Experts of a small language model.
Size: 9 layers, 18.4M parameters.
Experts: 256 experts in each of 8 layers, 32 squared leaky ReLU neurons an expert, 8 picks a token, a sigmoid router.
Training: 665M tokens, 5103 steps.
Below are experts of layer 4 (counted from 0) of a mixture-of-experts language model. Rows are named router (the router's row for the expert), up (a neuron's input weights, with its number), down (a neuron's output weights, with its number) and show model dimensions 0-95. Each number is 128 + 24 x the weight over its row's rms, rounded and kept within 0 to 255. Numbers have three digits each.
Before each expert's rows: "comes after" lists some tokens at least twice as common just before its tokens as in all text. This comes from a sample of Wikipedia text that the model never trained on. Tokens count by the router's weight.

# expert 51
comes after: " (", " |", " \"", ":", "-", "|"
router:151163125116165107127119095123106109162092099105171134154126147167103140129160088105091095102100156127079104146138129140121121130075129110149120116120104137093131102127117120174188147131124119133135111126116134139165136130140106097112114136147180165120174115124145177134152110130093123140
up0:077132175090140131098114110097099161119132175108152102099114164133113162122143104105138132099149154126122111114153120145087105093094158090148099174128130094116135067160146125131131137127098134135117150104128158160151121177110120141133129139132118100111166101138110122164157146111118126151
down0:164169131154112120076148151141192088146100119159072159124160134100140079124112133125142136090157117132123136108135115140094113109131140123121136124090133121122168096160160163058115117120129135113130149175120113108114128124141115139108096133140124172152124144109124137126138102149129174140
up1:107134127156142163103128119102133103124130119106154105120125105113122141116096124156075122185156130151169116116123128119152165104122132129088088166187122132114156181147130118089136134105108158200166159127121092166120134145159130132114132131131132148181116137123128127140103129165128146130
down1:112120137146126160126090137152153115140136137099135158145137086127142132095112142115062152132110110136116157150142107118136150132172114153106153123189137061133127133135115140154138156129140158178136179158113136092115135143136127152091118089153116074175091105120103128127129137134114137132
up2:101166130107164159150130115140104192121132091117108121121093160119136130175174121133105107110115121141075157163076134137127131143104124093132144098111130104149082108127144154127157133147124138123165148135162101108116175144168126130130141180169129134108125126143151165112144133123135098146
down2:135119093149092134167131155117124093140096158149094132135159130133125126106128129125135207130138098162136153112135099115110137163143193154126114131126117120101165134138134090156090138135133113155129093160125136099120102104120123140087119092102091135145173126181117120102145115109111165112
up3:136106165152115094156133107142130140128132115109142121116150131098107100134103157141087114154153148144108131173119063151127084118103138114140110125130142099174149101146159078134145100104138142192130124147115102148136112136142134107121152162156127185145133121109099150174121129082094135129
down3:109122119154177108141133122128083167173112110096143115129117112133137116128093177147097066128151131110098092173105096153124136144161130120133159163159138092138149119143134105161126132103117134151162147101119081142155167150129115122140161122118138188158086124117135139139110122115103134136
up4:142120137114161117125127106122106169121149149140132115071101129142145143127150115112090130079120129156092160146095122102137117173095128076151119120098111144073135125137122052098143110134187131112115117144125098111158140096138151136148104139150169143110148121116135176141122127147143155119
down4:158150107129099152167151100091132150117160102150129129168161118093120125109106122176179140129172102133124152112116116156124141105103110120147141148144139171118169107141149144115090101143145083136127108157136130140118070160105143111105118131126143148085157141136171095124121162141097158137
up5:112086127111152141141137149100138131127140169148115156089106133130164183133152135121105132139121130162111123109125135127076124167090139074127134138142078134120143108134105123138134070134143097176109127098144135073151143168104133123146139126132143129132151105128152182102117120112105104182
down5:132128099120143104070078157130129084156118137079147164128155137170120136140163106068112120135135115125087162127109096123108085127107140105120144122131111132134140154108139105146117181136154113175097109142139157107147155117125082113126152110144158147132137101097138116120147122166138157104
up6:116144162167170096102188133105079123140127099132123104141160098132060165142129125100095124170133121128109118159114120155127155125116120112150099112129122126100075146114127139146118151131130151164093110120114118129162138156139150101137113151103141127119145078142151122072148156132113104150
down6:156135102104151170139129115123103061129114151115135184155096150172137101137131129120138140110088119077128165119152102099135108121144145145082139145117131131134139075168141139133166134149146082096124120134129119098138162144114159137127126096118160138122101076153121118156165115114141147111
up7:167098160161115137149169091125111121127132121128114136137101125087111160140114151119124100127167132118134113117128095146149112113095101071148086100151175146089099110127138151172138135139136126144118132140135133109066081169119116101128152105107152147137174095101125111128176119143110126105
down7:115162141117173110140138073104117049156137133132085128129092140096140128142131128162154143179110164170150139118126139120125128117147136109129109134114094163148143168123138145137106125134119125115178145105150162111165114063140150127129160157132142141118120090170112148128135123126155111112
up8:123135162123115132111176068140141132086078100097168080148080154093105137154121125119100140153120167107114114093140114158130130136112125128116120114112145100136147132098142125132111101153146108148147114169131128132112134160144113092117152138159155168108139104152141123130196112121088131155
down8:149099108125151144133137135128115106146145104156176157138160108121083146132150070163134088169117118129172141130150120115128160124153151106109117089092137115168125126166113168122145121121135123145119177148119096100155144134108151133134127119102135102133118134074106160119104077120145136073
up9:130136139129172139111160101139138133153139135125138133131105140114140114099152135151098130117150113154142122112124101097089120145148148105082146106144147150126162125127160116095143106103104148147166126145133128116129137116075086081139139104145171148093174057155163139091115153104083118161
down9:115085093081117107117134147174129090114135078151149156087130099159136117062152136106139143112102156138136117080126133099104120157114125121125127115117139109095087116153152135091181110114106120080142120108095133139167125125129144107136147070130123089133138135132143118126125164141124113136
up10:123077126149148163165123147112143171115159137127167131164128122133125112178130143078090120121116144137129149128096108144138127123098130140125128140117128136162121115079108113137136148167178172156141143120122164168119145102155120136172104127164110131127147130125160158145065102095109151157
down10:118106119191077139114139132132114120086162129124133154105148123163150144105116136119119147124116156124127106139108094133131150141085089153143138128142144110204157137111124156186106128135147156152135125088127164141112146118134089147135097103114106129108175152122173131150113104086156120138
up11:117112151107159112116155131128118163144161144138126149090141129127109115100126131120147138093160141118096100133133159111142147111145091153116074137128157155111157102121133115112136146102102141156121180172132138127142151124121114125149120142131135101141086158133156195165051153127170141092
down11:141114098131108162111219158136134134125128104154109122114163089089127144077110146130110141099146158137129127166098150155145121129140144129091143105105123164132171131100111132129145144151130105144132129152104120135147103143153183138137081146147137087118117090149119156142159139148145100097
up12:111117095100135149126182109113109136112103141133110088167150143153102112127112141155137120121126112113117136148132149140134113113070123117089123125133092102129096106131124103172161123143125166090152110093115154125086111126102126151090075109133144107132159097170152112115186160095135129097
down12:158186095150111122160119152120142082135141120141129119103148137106142134115129108082142102119157132137120119121135107111093189139100142138141149158144132084090117132124116083140183138118097127115137121167066177130120153152082115155159160099122127131160128119117123157148105115145146139112
up13:112155172120099147096134155184132139112133133145147175098078177080130121128123148106110137114131103129145142147113147150155096103120143087154148117168133116132137121108114119112116099134120079110122153087176164113110124136149141100112110119118151095071121128133108127151176122098127134102
down13:076118116134120138121119125135044157136124109136108136167139140097129114157063160102116176134128121126109174174129136135142129144112141102150137121127144089100121135131111166124165124132138098132138147084133140123109109115147160099082148124111120109104121154134136094154153123128085172105
up14:147104103083131170137105123109143156150136125109146159121107159165099136111153126146122104095125131096147130099115103170082129128119161116140131106091130156125153151094130084131110121108165153129089113108134151082156156147097070106154115103153113128124098101108123160141107163132117159098
down14:121140121048146143104121130146138173143119166143142123163078095122115118137153115139128102116138151150136097089178144129099135111137125108150116119155173134126104120094140115098167148131119122084080134125187109146153140113145122126129140112120125175140134156118123104095103173127109098128
up15:133090113156142135126115152174133133142123121151138147136099149127101115113081139115098104096100177120140110138105134141116156085094141119148167130148111106104126094119159099076104116167123169109128103165153139071122129126104142103166082086131132132155151094108136114125112098111107119102
down15:131162110117131126085172167111149125179128102128140107115140138083130127147126149125136114160136143164173117119129105121097105107099111111086151091121113151086107137151169114104104116140136155117141176125099150131156170118116091187123150088106124134099106135091107122138110135119132140084
up16:164123123130159123141159086152112153152130109165107139124171148149113146136140137120130108149087139146136159116139152121146093102140145094159119090102147114131161125090121155103152098144113163148115113199167145106124156123171167077108138104117168151130142104108131129155136175122132132122
down16:105158160156114128094124095151122071079116176122124126121084153124122130167157106139117159097160124100139120145126131149107132120124086170127121139104102150141136119156118097122175138114132141144124101119115118142126120100131075187158110186149134101097143113130129139113101091163132110127
up17:126144136119084110099128142104096106145117126137058101125084157110145113134101159165126089079112080095103149107129126116157137143186165119124127131074131097106114147121150142100086111125085142148158112108126150110128164157140124116124136122138126151176131111124115096109126146122137128143
down17:115125194119121071141078088115115126126147121099140107137122127174132093163143130122110094078136112107148163115132136148184123095144098126107122137137155126161111098123097129110143137079142124113124117094120131157075155111112115100091112160092121127158133133117139128155112101109142131154
up18:132165112116167162091158168159123127160166149139133147141135182104129171146107106154123124126135143109087142152152142125102095126146163120113118150086115083161117128103129128110151128132094127192154129071117149109126147165116128104126125131093176115145169115127147124132153113109117112119
down18:094096097133118081106166128144120134086135138093130130143138111097149138132167131096136108116128115111144111106111156113114144132136134169163123068151170073130111137135122141159109145145127151135121131116112092145142088099126134153135130070159096137155126159144109131102082184145103155135
up19:143041138118129165121103135127122174089108122100128099129126150145065137142125133125128139139128113077086157130120102127155142102136143110156093157145170120097115104077116123144140120153136083108121130153117132127119104117161102110103134125135177141126179101134139157113134128101138133110
down19:105096118163070161118100146127161118126134127103149094107126148120143133118135166158179147131143107159106069116123131098129114143127104090151118130132112141097112149102122167148095133090157133135186162092137110137146111147156094167115126087146130130116131120107118134117075148116152134151
up20:147148123137148078113154122183161116148118110149155140114148155088128109097147130119112118120108124133155142117101140107119132102146149163108095134140114088147168128159115134127130132132142139117073134136159096132112107172070160107077122127141159177143115147133115134155108170117152077157
down20:116120140121140139114107120117143134132120112127114146118122136106136121091130100133093127160105061073109154136187149120185104134148119155126132089135141125095116136086115112135141080109134114075115126141121108077121147138147155149133100098179167145133127112130133079132150132076128114150
up21:139149161147113162127127103189136080140103148160155126081123148104140149174131155128109143125117146146107177138130103135134127155112142125158092138107133130135145083139140137111142153151147109134142177104116168121132147099146144125133091132187141106152139072123111156127154100091101117153
down21:141111144127111134135143058133122137136135132142197159145095068167121111101174088133178109127134124090135088123107125129137102119127100108112128102144124131110117147111161100121139149094099141119120106141145110150113135143098110103198160147117138131132123160106136137112115143125157081128
up22:108108085152099088145131139141119135128109111138159136145093134107124174139081106134111089133161099135123107116125098138112109148100141145126086120087128161114131109148144083183132163125108180125149124116086085119173131142138120095100134134083134121142139119136096154111146123112077132157
down22:107162117109110136136153144155091083149069169113143117136128071171151087141129064138105137129095145112116132160097125097117128123120120124141164125096135149136143111155111128124120130134126108139110156083145117146122106127151105130098119154105119186088142155132126101128163106171127158136

# expert 228
comes after: " (", " |", ":", " \"", "-", ";"
router:122139138116103108100073084120108107120132115089167131129120155100083097119162130101101111144106169152110112139141106138139149092105104104124131159137113131123091126101110129132178157107143144158119099115104117116103133070118063115125091138139128131120138105116102156161144076157123111129
up0:112146133149130139129157115148128123137131123110157136098102115083095156138140125123082122164087152140113172090100111130118122114091107143089122126135149122184123109117096078152160145142160165163160174106132114132126139131138118141122140115113138149118140097100076116137155054111130126101
down0:121104135162123131084113146143144087147152127087150139143164156169122143113100126118127169104188121109102129114135139147114151134159136088093128154118093129093132113150120101134145173110136138145139124136141130086091133153161111126088114108127132072098130182134166143116090117164128124153
up1:110077156138092139128122126124098132096134135127131135118119173102131139148136140111087147150123117155142140103135123134099159136111132105104103111139115131128103100119119075138172132116160166186163119100157113121120161115162155146119137144121105126142135032132113112158093129175106134141
down1:153149098136148121139146149129111046103110138104136160125132103186118145105163155145143081117167133099134133130138127142126098152139145122078145164119153121140163125126163150107101128193115075089118127122103125125137120108099126105140125118120114140126180166122100139140148118123128147106
up2:156127127093151135145122072097075200134109160113116097104144143137096135129162117135094108192146158115125140101124139137113126090116117124143122121114120136171095137144109140118149127135140102132121152125131141146112134063148096078145135129124142111157130095125148133132146100162176130158
down2:118137103094118141174124143104124142149133158147154117120142115121094088141152088099142158104089094129134134115112085132143117117084123148145147153080129100125167124140117113149086113125127153128158128129114135143087122125142143180118137191173150174120154177114134121133151169132115125094
up3:098121127111136153113131081105131153094169101089141146105133168110111087135108136145137110151107099173122171124106151155145134112112133093137120112150157114145096140107155127119153112117168119131116130113161160120139076128157104095086123116133123139201154120139125161121163083124145154143
down3:092101118131130147095169119159124066091125123115101126112137138140180135127129132108163116127142112149134144144154165121123127129155153091142095133130099084128131123097169164123132173141116077162170157154098105123146130174097120131144137110149117139185096117131116150136106138143130141166
up4:115132163137161165137099086116119166101110175124150128088144149121100144142166104088108120146119151139153159108105110127122091088126142115130138165132144150152133112130097120156202098145117126147127102112154144109130122081137119101122131143108122126135153090184121142166119072117134129137
down4:137110141152158093134143092148092109119167141135194091159151067134109130131120117104107137090120138121116097143142141110153143120138100150097145115137132157161120127114125079142142085138126155089124116121111116114111162122076113152114112129171127116132134101054113114091144115133130144143
up5:083108154143101148103100111124134154071090165130142130098100155094104106145131169111132128114120198149136144124102111124114140109095138105113148148117155146145123154144118122131174140124165130135138137136143157099116131111129123128097110116079142151159137080154129106145120076166150158098
down5:127131165078109122122132114126108139109166153078147120133114163101125133124116121131129129156135099137095124171142160088073124162140079058125139096121133164122145124100149098092128127120142116111166127105134099135150136098121144124125119099141068108152160116123116082144138144145127088123
up6:099127141102102139152134122166140093146145113165177156133145134128129128110150137135142149125164118118113179155125146112106124119106097176130104100151131085125144141131121063089155125118119168131104138096171082117138149115136121092123103118150108141188142077101117131112113122129110089144
down6:124193093103139185132099130119177145170128093128114129113139117149115143130126187105145092137103144142087117114106118150146116131144162165159092093107115110152120133108130172136099104142156116143129134152135139112100129162118156136130172134119149162128098145122144110149099139158119087101
up7:119155148144129127097125142102150132139120119123126113124121142146107093172098158119058059154143159124137136130177110115127113123088163082098111139144110146118092106129118113134145121171117150140166084128128090134156131111116175106126118098118143115145175081138124120120107109149117129161
down7:126122105117153156130146146146135150153145145127136128152177100063145076128105113129173125161118114141151129104132119102108157134153115161118128141162142131149153134125169111136123125121114126099071195136070133138113112127125154146127183165139130132142096119112149123165123166108105159138
up8:141130142047112146133085122139157167092134136094150185116097134113133145125094123107133123126149154148152150099114150103116123116097129140135121162134136149129147138123099103151139127090136123096071114126174142122126117149162159163104112138101132137138133149149113158186114127095145168106
down8:141091138146104166127135130156132056109102117143169147131127143120161142099112114112146177111109160086164161138136112127110142123192163160104150133104137111128131164125112132109141118130122142127162159122106135100163154122158195117105107137127132139126129136158120131121128133099081136084
up9:120153149126149122123110171127132141146121164136144113089086083122128120127131152098104119181121132154126119127119160120107125110110148068104108151067136147115105141111143077107155142144119142116132130133108134085136147151139158115113132122094126094136118081140097194149157120155169096114
down9:095103082122114122135144138117108107120099093134125124088130101115105106091102156130132169127116106090136159132130110140129139134095130126135116090149074090099148115140103134151153155109125131124124121189103144123125103093122149108152130117148149175129095137114187089109138187151110164114
up10:084095130098170160126128147179116154102149109103131128114086149105118093101112123138112110175137105163124127125110134109117100135080123085122148138117139110100167120131090105122123135130156139138161150098151154147117110130118108084156101156117114121098137083135151125105184130116087125162
down10:101101135135161165113130110088125142123140130105145122144184155123137109147108121133109085181123075097163123159159138085121139146132116067130155150145158163171121123110103136134117118135120111125128101111184151123138134119127105155160135137159108124099098142155137094112159094119165127148
up11:127182166118141096122171106146166111110151160128171072157141127111121097132122111117145071137134136153120172103096169158130140146118105096133114145113148124112102168192143143148130113143116151111153124143163136098143127138132117113104119171117116105124126123164137139126166108102093106120
down11:128145123101101120107074135127184197116128127147158112126125144143135115118143124165127088110127086174056121145113139113142113162121145129157138138130136122130128145134182154111099117110182112133100127122149128129109153091103150125165153138154112132159141137119087160123095115126147097127
up12:093081151172158134136122134108054139136153149117088146177137139110133088155146133148130099171149150138115136144112108107134126139109122114155136158124093118136097138104090133171185151128114132149146136129134110119107164156131126150099148154152140143152126070113128119107111139163160119151
down12:178183064104134127143141128141134050116103137130133108104115107117131136132080160164161143091125151122136143151145124124094151121118142132128144109113164124123177116122151120116111136111097132141144132127105186112163124120128150124124158130124130121115104095183100143163155149118110138089
up13:145101142092133138135111137112075165108134187085112088129100181096092147173142100092140110141115096142100169107150111153125120107115157105152120143070158163121099107120117122148136156153113124109116117162151116087144109128128137142123130172105109152121148116126134134131107125106154139108
down13:121117098126101138126156188135136075130094147173124134084122130130146096101157094163117163135101159126136141079152147116101137105131134122117096129132133130128145120139120109095127129108136146121120101171098145068126124142067143134088114126130145163121141082116135149096173138124166124111
up14:085135077116160136127167096142124141102111116150121115104137136120088096158135137106117126181134118162122148094151158134112082144121099154101099155062150118141114124146113122166156123134137130173147135131084139165112144161155091083141140129143161107130128104124134140118128110181130128134
down14:133139135130136159116094152123160133117103102139164139137062133127100119144157133123125094143102118145144075094159140142136137116146140121064131162127139078110131188095134098098147125126159117156139089100102104136138096152117102109117139089135145135139162105133115120133135128193152147122
up15:099127162099153117094151105144084161129107138099157114102132168116101103089147114174155078115130144166129117140147110184108135107097131131110141140114132145178111133146186137139163138113142154142148126083127110123125120087140104104138113108150118154120145120152142125079096121128099099133
down15:120084125167108104152140149146130117138157105120143145106119172114129142134118135129154140169120159094158185154157152124111141142113155149114170158123121096094135111153086099130115106157133137136085160149134136120131108104153139185077120163119093127137089114085113111139167113111151141132
up16:168136112086132147136150133158114137128138122127165102172150108141116131148056168121117154164113147123144119128106109156112113095131098143090161124111132137139129097125156090163129106141117147160099099141137108148111107156152130124060124124105126152159105133067120099147139166155122106119
down16:117103140103110141115105084151137080108087074174103118144130079087104150133133118141121129147143123130132142148120107180143116082079164133136130121121167141111113137134136151118160149130089100084126116122138144107118096153143137085163153094118096109129101112135115171153143123103138120144
up17:091097162141084143131107123129112163081097192132154140119109167081103105118132127098094108151105178126147141110106129129080096118084122130148117151128106095150106136145126126125167131113169133125134140104137142121126141129149079103120124169132138144150133075104126118143113097148138116096
down17:158170121117132091127117093141070139132121132134121102127134132133134158128194161103092122105143100115107098136150109075121124123143110120096096129144093168135154129119101110161136132157083169138145079112148087144142136110118145125133150152131119106162149109118134127138172147115098121181
up18:110139149141145140129103131085136190129100141155152164118118096103094120133137100095148117135108150119129122124105110143127125097092018127136139138115112153141114137136152128149137123115155107129121162121132108163143159098124117125149118110117126107153138123145129153107102051127136169141
down18:146135166138097125174125101150154165094112099143104178135143121162153140122129070085098190111136159123105113107133121150141113135113138099140125138113109153123144123129134111116158105107091112159106115137125130162117107167163090151125114112109106100118116157185100148118097154141129098119
up19:125067083153140093150120081107152185119130171112090121096156117131146141121125099167136142136110079132125104115098142102184143164145135136116159113109106114122142094131131129114111116132095126115146140153134096145139167122136167096160121132106129138167130122130158102078129131153120122159
down19:171159140181105056116125093103105109148118127116154113145122121123097152155193123142141069134135133151100081128122139121144128131133146125098132099165100165147106101115146142134159167117088147110122135084133121159141137099120111097102112073124129140146121138123130135133130117120107108107
up20:117147143098174136106177135075134116123119129149130073132141136134115157107111118084130173127115103107137161156115145157126133116115104137110114084111161132106147107151108137161097153161139133137144111142102156136155117091099146161173102139109093114142146170177145138104122149097120171116
down20:154127090117112150111128150098094149124094061100117102112111146118107117099120177124134130166136122152134102129114176148153156098172129102167104126128138126128123142138090170143118164070132124136138120130161138110136122102105135140171131164138114095125116102202117133105105137134122126130
up21:125124134163137166135135158122091122177094164121132091128160155102156155146143114113073126147141136142181134117129106115126129134114139103108103160119103107141137103119135106132163120088107204203129176135114163148129156172124125109140108118129137131149154099127136118118132126142117129108
down21:119123091161118104110129119139137133144123156113124168117068081123182113163120117131122144102128104147125092114105137111110116169158090191117127109115133133109115131109141130122055111120126126150162162110148109124134077125138103114143144062132111143149129109114147160161132117128111160134
up22:117148182143171178079143193154096100152099125143159143140127153122116156143122128151114132124110131164157170135126114147116128122109100118103111093155121073166083111140177100140112161120122147177139139091158128155137120146124135128102145124107156120126132120125160153143149122127112131123
down22:105153137159143124136130144116081124163151156192102119105159145157113130149100157116112107102124132123152133130115129118140060121128109134115129110141108109135087128107125126173135094108115141160163118105128076133093123123116079156122100130072131132115147150118140198111153111099138131115

# expert 119
comes after: " |\n", "\n", ")\n", ".\n", "\n\n", "==\n"
router:152150121118101112131124131121128081123109126109096126134150112195123072141139105088174102160181174134133118136157153101163137108133108114120158115139099108112123135129117117083119148132117161132108120164147163151173139125099116125163100118136085127118124147180125164133109162137116127151
up0:147156116086117140119140142130157144130105123087126125058138121124178121104128097149119092146096107129117148115147092134147119140129148126128091115101150140122105121145169127139115131094122114135119151099152180147080190124130107101121105134105136149103123097083095142078122132117126087167
down0:102138118136143128176060116151173123108072137153113138143100127125111122134098128153113145151123098113130131106096137135120130129123145160111118135068128135137130196144101099123137174103152129110121142094091146117097143144137131126160150138091154134143133092169123140150141130152146066116
up1:075143156125105141116123118104136156170146143145120145133160143106117078108182133197120142135127130100121106127152167079096150156134114123083115086140134145142132118115093144120117085137145112079143128132126159136137121127115117146122165091099186116142101122118160131125158137142139123096
down1:066108168124115137104097091094121138104131122155144147086127149114154147121124121147128174131113097144137085140144148088087151129135118159142106106147149116106133145154106144127113116132153136095171118112132114128151124082138125140127207116152177095111151106077157116124149136121124145132
up2:150129106126127060111107108149119134103099104141133104133111134074140124143114104102161130155159125087118163140153156140103110135105142129164097129138099118137168120159130151118162137146140111083115127133146108123154187159167136104122157122130111186121134100156142097113146122136146084172
down2:138096149096095118097178125133125092133119139120106086129150096136179140156170115119154106127147161153131160116116140153139110088176124128125142158139090176141146144157102146135157106123145149130142146132129093123112102119041123144131138181145117140144159140124118124150129113111106111146
up3:110119166107162140154107131126180136166108115094153135119132144179084096151119133155135122202115134107146125086112094160134152136120146128143145117109116117138158182106143071110147153124135119117115088166145120141166140119121132155103156108122141144140124116160105156146115139099140167118
down3:139147178162170101135146142148088084136099151127091140081108150137115148127141078134154118110122140166141170078144102127142133105113142145142121093171153164103120097105105134112126135143126167073137163125134128164089132119118129145119141128104134150129166170142134160144121147134111143149
up4:162103057098127105135131112130102145161158128111125137156111134105136145109194146093102126103156109118125116112090094134119143116125167177137113135154130130115144132146099153155140102136147134075138160108125141143110198129143152138106144144121123096161104153136143103094095145101125148117
down4:139149086131136153168124132136128121115163128120105119158156137124146112129195108136120188066138124145132145141149103119147123125146123097180074112122129127145159104120098124055112127149114117109143138135133134175129161123111144095135147132116162151124095147175132141093122147121098142115
up5:075135119153093158145095121110116121170096135119139115112112125113132115127114149124153135142190130097111183152190155131117139154110130103090110124146119146152138128157088110115109101152129114158164108105107132125130134123115119113168131128112143130098112035133126088147137128117146132107
down5:147175105120105141099105124153138182104129123122133125111129129135167152120143163125126124101080109129133154143106108124158138124161148153135099156110174153164100170109113121115136072121077082150148127147095111103109134143157156155135102154117116085125125134124124120130076126138125114184
up6:098106103072121138116162088136117165101129132144133093127119135142106143151132134122178134141166138128127092130105179120130101109096131082098157119143147153145159157142128085120105097127122057146131117135179143119157123126122105129092147150094109129131133133150122153124186135138160148114
down6:113125129157087169083116099168107164136145118093144150172079113103128155097132119160126120144111123108170128126079128116155158101150128117121154157103144141082106120149108110168129126125132114126077145135152137148187080116116135129145152128126103093099097159116119112132121100116127111132
up7:129126083145125179126178130115148143095108075135057125146116149144156167114107138109148113180143120110125142140114145140119115129105125137116114126133103120137127086137150140112138140144161094124163110149146117176177117128123151121090118162140087098147128114133112130117150135099197140142
down7:097121167135131128103096135132131142120129130135159128139112125118123104110122106119137145147142172132137141155113072145111111161120124117111110119123141107046161137123127104113157171110099105142100097123091164128172082154092094165167150129143138180127117145116124139149142076126127165118
up8:136112141139087125139126145118123156107147162141124132123108112146087116106118104114158118113132152142140116082165090139132157134098150089109104063113190120136138113148156101106127130125109124124115100120152120119116141155143073077106101114096090137134114093127140126115083120162126184098
down8:151117138135166121169118164113109080129096080148114114145147138141131110127085155119124118178117126093153137156140106105101150120112137124100169112085053136122109102127105131070159114117166143102103139122119106141102111167125134104124096099132121134115106120169101167128104141128132117126
up9:104148111049161132167158165122134121122142091165117111098176127124148172156119147095127101121176144115126191150116102147105126115094121126099156130125179098162125137136125105134142134100142137112125130111115088099164132126119131150105139130147131144152109114145092161132099145126120112147
down9:154128135064139111125168103094108112145131146141117132122119086145130127136167160108110124110119156100112135143129137083108164103096154108107129145098102100153131102141141127114092113125135177148115121132138111116131109170136106066115158164123102147142112114182117129107071136124136173101
up10:120150117131083141132160175092142139068098122179117108139132169139149128175123099135119116104150116112148128123097115139146156093108139124137151131121123094115130129189126120093127131121139142109142145120169177165124129131169097102155143185106093120145145095150122155128149159127105140130
down10:139088150106101069124126094151170120152096145151154114149131108109152143099124150122110181094138140123156117147124134099152131134104126150105124148110166118134101132106097163106166095166102101127146125170135093094111083139130147150096108140130129163125087109158115134127087090105150118131
up11:092117185172119142161156142133116133105087138134147141144120116133140087145113114163147110180206178116126113132153183141091150117077152115092162101119098120152148131137118116138140107101088115140108143120128154117134126158106119123137127144113106166142118119162150144122117147129119140136
down11:156133107109166111130153181125150096136154130151116052111156141171130126105142135080131107097128127141118144164167122130151105123161110137141091117157144145113130084098125106123167100161116121147069144146129146171131141103118122102123153124130107131129145134137112136155163181151126113151
up12:095116120123130162150150118091124144158168148129136138119166163092150141126133136137128138163157112146084087131120114138121098143117126110120119135143093144164126114110161139185185096144121094154096161141128159096116136137144124126065145095175129134140157124144145149163103152129161111159
down12:094137131137128172128151120110158187122109151142163143155133168160141144133119163097136117141120144129116102162172098100118141130104120083119128187082150121163088110111151130143107146147081164126126063141156139119120102143139139119156132105131114140158106116123128145106113166118134131090
up13:113133168140148133106135112139095162122153103123170106117153157168124127131153087132190137113143118114142133094152113162129116149150127145098103087103142119143169138122170071106135139084137103113078139110119104140140139107086100101129108100100133081118133118075143124132134144117153134139
down13:131114146160178147140116127156134152177130104133152116118121148133083140159070134131157165140133161110139145147149100196111101142145148098135134085085119140119180112125130135121140110108116125120159140136072131176085110122120120120134076118125147145127161116142122134125113119134157153096
up14:116115126135126122153126155112116129121130146107109145082140133123110100126148121124054092150145178132073135113090089145148094146126150166104115111120109141138095107113114059106118121104119150149116093128111105138113129153119091146121106189163155143128135075112152109149121119146126111126
down14:134179091102152107120118138138115058089135087148116154126157142116136112123120126131087131131121163137119147136115151170150093153091126163101108111116065140166138121157144117162108131099152103177126126138096103101086138113113098141116101159124101149118124120137117112143165095131121123112
up15:156120141124129123153158134130123117147113100138129110147113128162107139142100133121131111134164155164143134090107138126159102104105169095092128109083074107154154118158137090129163144138150089114130195139161175119130173143138112117117104092074108108108129114147158155115127125159114158114
down15:150074107108100141142141128115145106107159129121115127129144127130148118123109148129145113125127096096100144120132062143102136167136096158148135085121154121148148127158140195171121128126176110153122079091083097089144120135164132115134132119152173124140107082098135125132116098106138140116
up16:136132136125122104152139124151110117131095162143126112127147131150127146141093130091081136102143163112140135130123150118117116142110148115088152154100099147149138142128088094144171101176096156123123136159175164140182149158105219118161126107131125117142121130153140110111127140121087098132
down16:096141111126124127130098174146142135157146118102155129149130145087109139146174123175147125130132107155074132137143135124129108174175141107112123173155165135112131178123142124113095142093118124093098121127106110109139118109137140137163195092107149091141081119105143138152136119144158146104
up17:173118161164108152166118100158134151139106143149153124094112139153098109158119124108142144130138168123136168147118151126121088136122123149130100146101170132152159098141153130149105111144119124126100160138101144138083109086099124107142091095152115122150156085125195155135157150120150088142
down17:123121090139123143116177129161140159153132179122144145151141132169105089165153119135099149130092135096109147114121145116166109120094120156136114111120139128176107133126129121118132089115114125131066150106154152139102155121131118127152118095098098126073187127171107131109145140117169105106
up18:131139121133140134156141144110141150113117108172122178095146140164130107120139096105125144172192128153139139116118138104100135096103129200116135122177114105117115151121136095094104126146135152119160129147105148135177161119137131118143129135153163133151158072173109138121122082110104145129
down18:153154125150132146144100165114155081137109136125113115132135107121149094162078129105126111132120163145116094122170121140118089085100113134132150183099078102139147095112133167135075138152144125112071116141113114133111116141104107135079102158118121096137131173136123137130116106153121153154
up19:147104146169145114167088132134136133140096158111143101114132149125118116153147124086151121150164134105144108120143127085141155148072162169089124116168183108130123105144111152140075124120117142116114150114185164112136127140134163151161126130113113155158112103144125132128119166176132107147
down19:113158138200131086151135139081133135144079107121103124132131135171123183108120073115156137140141140106112146149127138143118114108117115107136178128156052109128167137139134109116173137139139125111160097152106109157133172094111114109109103144130109140136119133154113135106111150113123138114
up20:090141098164098143130149123119116146115118162170154100125138153130125079128174165126125126175102130147135135084118131137159123079135167165149158138130106099105127113140162121091129117176139106099105157146167084132151159155117145133097099163132145169135140089135111130108122120131111124112
down20:118131133119109090122129112107099078105119103181132158129130163090076144147111140085150138121135155136094148102117150157105123095111141101116119123136089133111133057170131110107145152110104118158165144148131087107180159168151145117084112131100123138133150134139141126123134132157132118142
up21:131132176114129105144151154189170143079145128147118111110123132111097147124122127120147135134128170116158179138142160125132103082103124135117128166127101087155144141151085157125113150161160130172136154141148144160175116098116155138109155135126144151129158134161085111128158129133109168132
down21:158128119136090138129134101162128111192124131127083160151107150119113118137150143176152122153104050149111121134107123127130141174123114141121165123173134146061133123113155115176131129132129163110117123150131113104095134130142141153137100146120123097110112125113107098123080143093133108095
up22:164119132145109140144166117074163157095112108167132093104141160185121113155122130150150126121151130106169158141117103109148121124110130131097159107100168111150068157087103139154131111123109134141169139134121102109145094113102125108127092099145118133140072093120150123126126145145146113151
down22:106126096165107130117119164145131101107172151128150185138117164156095111147097129116158113166129100170145094141131167147116173147122106120146119128105105096120128122141160140076102138121126169112112143144147116168123132123134124134129114171106115128094189136148165146127109136108076123147